Experts of a small language model.
Experts: 64 experts in each of 6 layers, 128 quick GELU neurons an expert, 4 picks a token, a softmax router.
Training: a variant of Muon for the experts, 585M tokens, 4052 steps.
Below are experts of layer 4 (counted from 0) of a mixture-of-experts language model. Rows are named router (the router's row for the expert) and show model dimensions 40-79. Each number is 128 + 32 x the weight over its row's rms, rounded and kept within 0 to 255. Numbers have three digits each.
After each expert's rows: a language model's description of what the expert responds to; "gets" lists some tokens that make up at least twice as much of what it gets as of all text. This comes from a sample of Wikipedia text that the model never trained on. Tokens count by the router's weight.

# expert 24
router:122143125166171065139202099159110151129139092169092075176082159115122133127130085151150121186094116116084098102117109091
Description: Mostly ir after f, g, th as in firm, girl, third, plus word endings like first, that, st.
gets: "ir", "th ", "that ", "er ", "air", "ing "

# expert 37
router:080166119171130100069113125162141101168147122082104091112144139169128121085152080185111107121163120090128191165116157105
Description: Word pieces like per, er, or following m or em, especially emperor, hyper, plus scattered pieces like Man, Moody, mm.
gets: "per", "or ", "er ", "er", "aj", "e "

# expert 43
router:169085164111155144094130097123149109151136125118132163168127120077068078104146087149125164101150172177158090118133169108
Description: Mid- or end-word pieces es, ic, res, tic, often after v or c, as in themselves, analyses, Quebec, effects.
gets: "es", "ic", "res", "tic", "ec", "us"

# expert 5
router:086192091144064138174106152186043107128185106082161170080160154077116131111102145123148119098088129171123095135161115171
Description: Separators and name starts in lists and tables, such as |, /, –, = and foreign connectives like y, de, i, in sports results and credits.
gets: "R", "S", "| ", "L", "M", "– "

# expert 22
router:109127130092151178135051114110134145102159149105154091065100100109054135165101156090168120140116105122147074165159194115
Description: Word-internal en and an pieces, as in maint-en-ance, d-en-ied, gard-en, V-en-us, plus some capital letters starting names.
gets: "en", "an", "R", "A", "D", "ence "

# expert 61
router:124171152152094118090129128096136188158141094160164158181168122081098135154113173126136079171096171150091113139116140161
Description: Pieces all, ell, oll inside names (Vassallo, Counsellor, lamellar), plus has, have, had, and commas after list items.
gets: "all", ", ", "ell", ".", "oll", "ia"

# expert 21
router:122155091080071072099114126153121136097125130203075119152154164101161120138108147148105115147169088133140142113108092123
Description: Middle pieces like at, it, ish, ut inside names and words after an opening consonant, as in Mor-it-z, mar-it-al, publ-ish-ing, The-at-re.
gets: "at", "it", "ap", "ill", "ut", "az"

# expert 31
router:086144143163161110079137162120110148118117130149110138165121178164115195153147137142136210057178160098156118133129137137
Description: Thousands commas inside numbers (265,612), sentence-final periods before paragraph breaks, percent signs, degree marks, and sentence-opening It.
gets: ".", ",", "% ", "e ", "ation ", ":"

# expert 63
router:127088193091148128105062139115144098142154094189157147122093114118136068117109234162121147149134140129149159082105119114
Description: Adjective suffixes like al, ial, ous, ical and endings like ted or ting closing a word, as in marti-al arts, division-al, Suppor-ting.
gets: "al ", "v", "V", "ial ", "ent ", "ed "

# expert 45
router:164076138108130121086142141084127113165117114125116115069145151188150107097167171166111143096077098141143124156070118116
Description: The word of and other prepositions (for, between, from), and the colon after infobox field labels, as in Language:, Conflicts:, episode of.
gets: "of ", ": ", "for ", "– ", "/ ", "- "

# expert 47
router:120141170142141131150128105165123134137171153138114119100123154161150114124157114138144112161109173071148131121147169215
Description: The piece el inside names and words, such as Abd-el-jabbar, hims-el-f, Infi-el-der, plus apostrophes and year prefixes like 200, 201.
gets: "el", "'", "el ", "l", "le", "200"

# expert 56
router:130073144068152154153057143088123179130111169133149079114136130166111146084159149146128081119119112093154128108108081100
Description: Second piece after a capital in proper names, e.g. "ss" in Assam, Assembly, "overn", "eg", plus South, National, United, month names.
gets: "ass", "eg", "ss", "ate ", "United ", "overn"

# expert 14
router:111189152128136090153162095140168124137113179131102121130157158146146183089135139132098156154169093170155101095141097155
Description: Commas, opening parentheses, dashes and slashes between numbers in scores, date ranges and codes (7–5, 2002/438), plus month names before dates.
gets: ", ", "(", "–", "-", "; ", "/"

# expert 13
router:090125143096129091142187106092138146111154093175160171191154119143105088114079144102192127106143144138166131098158151177
Description: Final pieces of words before a colon or line break in infobox or taxonomy lists, such as Superfamily, Coordinates, Mathematics, Years active.
gets: "an", "in", "le", "e", "on", "bur"